{"n_layer": 10, "d_expert": 64, "balance_bias": true, "init_std_router": 0.0251, "vocab_size": 8192, "norm": "rmsnorm", "beta2": 0.95}
Below are experts of layer 5 (counted from 0) of a mixture-of-experts language model. Rows are named router (the router's row for the expert) and show model dimensions 0-127. Each number is 128 + 24 x the weight over its row's rms, rounded and kept within 0 to 255.
Before each expert's rows: "gets" lists some tokens that make up at least twice as much of what it gets as of all text. This comes from a sample of Wikipedia text that the model never trained on. Tokens count by the router's weight.

# expert 24
gets: "\n\n", "\n", "| ", "= ", ": ", "- "
router [118 168 137 130 160 110 158 112 139 134 120 114 146 112  88 130 143 139 145 108 109 147 104 141 108 162 167 134 149 142  87 131 136 148 116 117 110 123 132 108 145 116 154 125 154 100 152 157 160 131 134 159 142 108 107 164 121  79 103 151  91 107 138 103 123 147 163 127 135 112 115 122 120 138 170 133 159 125 150 153 145  86 162  97 102 118 110 119 173 132  95  93 120 121 164 159 177 149 101  91 120 101 137 123 114 118 165 140 109 164 200 108 113 169 118 112 161 117 135  99 152 162 178  97 128 146 132 145]

# expert 27
gets: ". ", ".", ", ", "\n\n", "but ", "). "
router [ 86 131 123 119 162 115 140 135 142 121 122  96 165 120  75 141 162 137 116 104 119 155 116 143 102 150 142 143 121 139  90 139 160 135 167 107 118  96 106 114 123 111 131 147 131 114 156 174 161 140 144 144 149 116 116 138 119 105  68 151 121 109 147 102  94 131 136  98 136  83  98  98 138 115 146 113 130 149 149 138 155 102 154 104  95 147 120 121 134 173 116 118 121 125 167 137 163 139  80 100 113 171 140 129 104 112 154 146 137 167 179 114 163 148 116 101 147 114 148  97 162 168 169 125 130 165 139 170]

# expert 25
gets: "a ", "was ", "is ", "an ", "first ", "one "
router [116 148 123  68 143 117 143 127 122 103 114 117 140  78 118 188 144 147 160 104 111 135  97 158  91 145 141 135 176 162 118 138 153 134 128 131 101 130  90 107 123 128 133 124 158 114 147 155 160 121 118 122 127 107  97 147 122 121 100 148  88 120 150 102 120 147 140  97 151 124 112 122 111  98 163 132 159 133 143 163 150 138 141 110  94 103 106 101 163 120 100 100 136 114 149 175 141 150 113 105  96 153 132 138 123 106 175 133 129 139 139 102 181 166 141 116 179  90 153  97 151 150 156  94 117 170 145 125]

# expert 41
gets: "S", "P", "L", "B", "K", "R"
router [ 84 151 152 138 154 122 142 125 118 119 128 127 165 104 115 151 166 161 141 130 118 165 107 151  86 139 140 120 134 138 105 126 125 170 120 124 105 122  88  85 143 144 143 139 161 123 189 122 208 167 114 147 150  97 100 157  94 106  89 148 120 104 133 108 131 135 154 127 164 128 110 106 142 117 158 145 154 151 149 124 125 105 140  98 112 111 112  93 144 126 137 119  98  91 152 152 148 149  93 146 119 153 144 134 129 103 139 138 106 179 172 129 153 183 142 100 151  90 130 132 130 145 146 105 129 128 129 153]

# expert 6
gets: "| ", "; ", "– ", "- ", "|", ": "
router [ 92 171 124 110 138 129 164  96 143  97  89 116 148  77  73 121 143 131 149 116 111 138  96 147 117 140 131 172 166 143  99 135 151 147 149 147 109  97 109 136 138 126 142 113 142 111 151 128 142 143 126 148 141 121  87 163 114  84 126 153 122 114 144  88 130 135 179 106 159 103 114 100 147 132 148 114 162 161 162 145 149  90 153  94 124 108  88 124 114 141 109 120 119 108 130 174 136 162 111 100 119 129 162 152 126 100 145 138 114 126 168 122 166 163 118 124 130 112 167 107 162 155 158 107 115 155 133 174]

# expert 36
gets: "s ", "es ", "ers ", "ation ", "tion ", "er "
router [ 96 133 117  83 142 123 169  99 151  90 118 119 130  95 116 201 150 138 119  85 118 136 108 139 106 144 138 130 148 153 114 140 134 148 157 124  97 143 111  93 118 103 157 111 149 107 139 125 154 165 113 117 151 110 112 157 107 107  92 135 108 106 132 126  95 126 170  90 153  71 118 100 141 149 161 114 146 151 142 154 132 108 129 117  88 138  93  83 166 150 116 117 121 114 141 138 164 149  79 125 108 137 160 131 118 132 132 150 113 132 161 117 176 132 144 123 132  84 167 116 161 140 152 130 126 163 144 161]

# expert 10
gets: "\n", ")", "==", "===", ";", "\n  "
router [130 163 119  84 131 121 116  61 141 115 119  93 124 104  78 159 137  99 155 115 110 126 117 159 113 170 152 141 200 135  89 117 133 145 139 105 106 124 116 103 139 113 140 123 149 116 146 142 162 136 110 129 120 105  81 149 107 101 101 144  94 109 150  92  93 113 157 115 137 111  98 113 133 106 151 126 171 173 144 130 133 126 139 127  94 142 101 115 160 151 109 120  97  99 151 155 168 113  88 118 131 128 140 164 111 144 139 123 147 133 182 136 149 158 115 108 136 129 139  93 146 146 151 113 124 150 153 168]

# expert 26
gets: ": ", "1 ", "4 ", "7 ", "5 ", "–"
router [149 178 120 110 139 142 130 122 141  82 112 148 152 118  84 140 164 133 117 102 124 144 119 134 115 148 144 139 162 144 110 125 168 150 142 131  89 149  94 114 162 118 138 148 151 115 154 161 165 109 103 121 148 128 124 181 125 122 128 165  98 130 148  73 103 153 152  98 169 119 114 110 150 129 129 113 150 148 130 149 149 104 129 113  97 134  97 121 170 141 103 101 101 128 142 135 187 149 118 118 141 130 137 154 116 120 163 119 145 144 151 101 165 178 136 130 129 107 134 130 158 165 195  99 115 167 159 150]

# expert 19
gets: "| ", "; ", "—; ", "/ ", "−", "%; "
router [124 138 132 109 153 159 132 100 127 111  92 105 143  88 102 125 140 157 145  77 122 152 116 162 106 158 154 139 154 151 106 137 142 142 137 132 104 134  98 120 122 133 146 124 146 106 159 116 152 134 124 137 146 132  97 170 115 106  94 124 134 107 131  98 110 157 163 115 180 102 101 103 137 136 154  96 166 142 146 150 144 108 147  98  99 107  95  98 119 151 134  87 128 108 126 144 160 124  84 150 123 148 165 147 113  97 152 139 130 121 168 101 159 182 135 120 156 105 142 105 145 174 183 103 119 169 159 156]

# expert 35
gets: "he ", "He ", "she ", "She ", "United ", "team "
router [106 165 136 122 137 137 184  80 150  87 109 103 142 131 122 192 131 154 137 120 106 139 105 149 114 129 133 152 134 125 104 127 134 136 126 102 118 147 112 123 157 119 154 125 169 104 157 147 169 155 118 151 110 115 127 153 114  92 105 149  93 101 122 100  97 129 147  82 155 116 127 138 147 129 173 126 136 146 136 154 139  86 146 108 116 141  73 124 146 134  96 106 138 110 148 158 153 149 112 128 108 136 163 148 120  91 137 129 130 170 160  91 161 172 122 106 126  75 165 113 130 148 167 137 119 163 123 156]

# expert 18
gets: "r", "j", ",", "n", "m", "."
router [144 154 157  99 134 107 154 131 134 117 119 121 121  88  71 156 157 164 138 133 112 161 108 152 121 135 155 134 163 137 106 131 135 113 144 114  89 119 109  85 108 114 171 132 127 123 139 124 201 127 111 127 143 143  94 150 128 117 111 121 134 127 143 116 107 157 137 117 141 128 103  99 140  97 160 105 137 141 128 141 148  94 136 116 106 136 131  96 155 129 110 118 134 125 120 152 138 118 123 121 127 135 155 100 134 105 142 136  98 132 206  99 154 189 152  96 174  96 126 101 133 133 170  70  99 141 182 145]

# expert 17
gets: "was ", "is ", "were ", "had ", "also ", "has "
router [ 72 147 118 109 126 149 145 130 144  93 113 106 141  89 101 195 122 154 152 122 121 146 108 150 118 153 164 148 179 132  93 126 167 142 155  92 117  88 109 135 111 145 155 156 144 121 148 145 179 131 143 132 126 124 113 130 123 101 109 139  91  94 156  81 110 139 126  87 159 106 118 105 157 124 141 107 142 151 138 144 147 140 152  97 113 111  99 110 162 131 122 121 105 114 125 151 120 139  97  91 108 136 153 149 112 103 168 150 104 132 139 108 149 161 165 110 156  98 127 112 160 161 135  93 109 152 133 172]

# expert 11
gets: "201", "200", "202", "199", "198", "197"
router [100 140 132  84 146 103 151 120 143  56 121 102 149  97 129 159 160 145 146 106 127 144  92 128 103 167 147 124 119 113 125 118 129 143 141 107 130 117 119 115 147 105 114 136 159 110 148 130 197 157 145 148 147 105  93 153 117 102 114 162 124 113 173 119 111 151 151  98 149 137 103  85 162  64 126 107 146 171 138 134 135 116 160 103  94 126 114 103 171 151 105 120 143 127 125 118 151 129 110 129 132 154 147 144 110 112 144 138 136 152 186 118 144 149 129 115 138 128 126 119 162 164 172 128  78 162 139 139]

# expert 33
gets: "–", "-", ".", "p", "f", "b"
router [ 81 156 161 109 159 118 162 112 129 118 118  98 134 114  98 152 153 133 177 120 109 148 124 118 109 144 163 146 141 119 107 117 143 126 131 124 109  95 130  91 133 117 152 130 135 129 166 164 193 141 132 142 139 126  86 160  94  85 126 140 122 112 121 115 111 123 130 102 143 110 120 126 161  92 162 109 162 124 147 147 142  95 172 114 118 105 121 115 130 119 122  98 125 115 146 128 143 178 121 108 133 150 165 143 113 105 154 151 132 171 154 118 146 195 165  81 142 125 144 133 139 137 147  97  83 178 113 161]

# expert 34
gets: "(", "as ", "% ", "As ", "s ", "some "
router [114 167 121 116 178 147 132 123 151 114 101 127 160  99 105 149 135 133 132 125 132 161 110 119  99 168 152 133 144 133 101 110 149 164 136 123 104 113  85 101 128 112 122 103 151 115 160 134 166 137 134 154 127 123 103 126 113 109 121 136 135 101 143 103 115 160 154  59 132 106 107  88 152 113 154 107 144 133 124 142 147 136 120 125  92 140  87 102 164 143 122 108 103  91 148 136 145 134 107 112 107 131 155 111 112 124 165 166 126 165 158  90 159 182 122 108 172  83 167 117 146 162 171 123 115 161 167 127]

# expert 46
gets: "F", "H", "The ", "N", "D", "T"
router [ 98 151 176  73 160 127 169 123 155 116 121 122 141 114  76 144 150 130 122  95 127 141 103 134 106 148 130 150 138 152 108 126 178 132 142 122 114 113  96 141 144 123 190 129 137 123 120 158 174 152 138 167 130 107  99 169  95 103 107 143 142  77 149 122  90 132 136 119 187 131 116 119 148  89 131 125 157 149 161 124 171 109 156 115 107 112 107 109 176 126 127  99 112 130 132 122 135 130 107 127 119 129 131 140 128 109 133 122 108 132 180 131 147 173 141 109 134  65 144 107 169 133 149 129 138 132 117 148]

# expert 45
gets: "o ", "a ", "i ", ". ", "y ", "e "
router [ 91 172 117 119 163 126 153 114 135  99  99 100 113 123  78 157 166 112 105  80 128 171 118 126 118 139 136 125 125 142 109 135 181 137 139 147  93 139 107 107 154 129 149 120 143 121 124 161 153 154 105 153 165 102 120 144 112 129 101 117 109  98 160 108  98 122 145 102 170 116 104  87 134  94 156 118 114 151 134 142 155  79 139 128  96 136  95 100 172 131 105 107 136 119 143 135 163 153  98 121 114 113 178 118 117 119 152 142 122 126 160  95 137 185 131 104 144 104 157 106 138 140 175  97 102 118 142 147]

# expert 1
gets: "1", "2", "3", "4", "5", "6"
router [127 150 115  91 145 133 163 109 152 109 104 118 132 106 113 184 146 139 148 110 119 145 116 139 106 161 119 144 155 151 121 151 156 136 122 100 108  82  87 117 132 104 145 142 164 126 161 160 203 117 114 135 154 139  97 166 113 111  93 132 122 114 134  99 115 155 139 101 161 133 115 105 141  96 142 112 174 158 151 141 144 122 134  97 116 126 126 123 157 146 139  92 128 133 141 150 159 127 100  90 101 134 133 125 149 104 140 128 119 133 144 102 156 206 102 126 131 103 148 132 161 172 149 101 125 166 149 170]

# expert 16
gets: " ", "0 ", "5 ", "2 ", "1 ", "3 "
router [135 158 116  83 145 109 147 106 139 113 110 110 146 119  94 162 176 135 124 121 119 160 105 117 112 166 131 150 146 150 129 134 142 149 124 114 106 141  90  78 113 116 153 129 146 122 136 138 159 140 144 142 136 128 119 168 140 105 105 169  84 109 142  82  98 135 127  87 157  92 108  86 157 119 141 115 154 155 141 155 143 111 141 114 104 140 126 118 148 142 133  94 131 106 125 140 147 129 117 115 134 134 152 140 122 101 149 128  99 148 179  74 144 196 118 115 153  70 164 121 165 154 184 131 129 149 138 145]

# expert 23
gets: "|", "0 ", "1 ", "0", "2 ", "1"
router [114 150 134 116 144 140 160 120 136 128 110 107 143 115 110 168 159 127 138 114 122 168 104 126 115 164 108 121 125 151 107 103 141 139 109 127  85 133 109  77 136  91 174 112 157 140 139 156 187 122 171 133 154 114 100 181 122 113 125 117 115 128 115 100 112 129 140 115 163 125  86 102 153 123 153 127 157 148 123 116 120  97 148  97 123 150 109  98 132 137 110 121 121 123 165 146 137 141  97 101 104 118 194 150 137 100 154 143 126 158 186 110 131 184 155  92 146  80 161 116 142 146 154 109 121 156 122 142]

# expert 39
gets: "in ", "In ", "of ", "from ", "on ", "to "
router [131 144 110  99 126 128 140 110 132 103 127 126 125 107  96 146 145 137 158 112 114 165 101 131 109 123 140 128 158 147  88 131 142 160 125 126 100  89  98 100 153 126 140 106 157 100 187 142 156 150 155 154 160  88 125 155 132 111  84 144 104 132 152 105 115 147 157 110 157 110  97 114 150  90 170 108 135 142 171 134 133  83 132 122 102 163 127  96 154 163 104 100 116  85 164 161 154 168 127 126 142 152 141 156 123 117 146 153  91 134 148 126 139 164 139  97 153  84 137 121 155 161 137 112 107 166 158 139]

# expert 47
gets: "ed ", "ing ", "used ", "ated ", "ted ", "known "
router [110 148 131  91 180  94 133 156 122 104 101 128 142 110  93 180 192 127 127  98 103 150 107 141 130 155 169 148 152 143 115 152 157 151 163 115 108 106 113  93 131 131 165 106 132 123 135 143 159 143 117 159 154 115 100 146 120  80 117 151 113 133 134  97 115 137 146 125 167  90 111 111 144 123 151 119 149 135 157 157 141 134 174 110  99 141 103 112 163 152 126 125 113  88 134 157 164 133 114 104 118 157 159 160 144 124 155 128 110 146 157 110 171 147 156 113 158 129 134 117 134 152 152 108  97 179 152 127]

# expert 9
gets: "\n", " ", ") ", "Total ", "\" ", "votes "
router [128 130 104  99 129 152 165 109 139 122  83 131 145 116 101 167 191 130 136 113 129 145  92 136 108 175 112 134 148 138 112 139 149 142 132 128 114 136 112 118 117 102 143 119 123 103 153 159 170 154 168 131 129 112 102 154 123 134  95 131 101 124 123  90 130 158 134 123 135  86 123 109 159 129 145 127 158 157 125 140 128 131 135 110 116 109  73 102 174 130 118 133 112 112 159 154 157 162 115 112 117 123 143 138 111  91 171 161 129 147 209 101 141 173 155 126 147 104 120 110 132 177 183 147 113 155 131 143]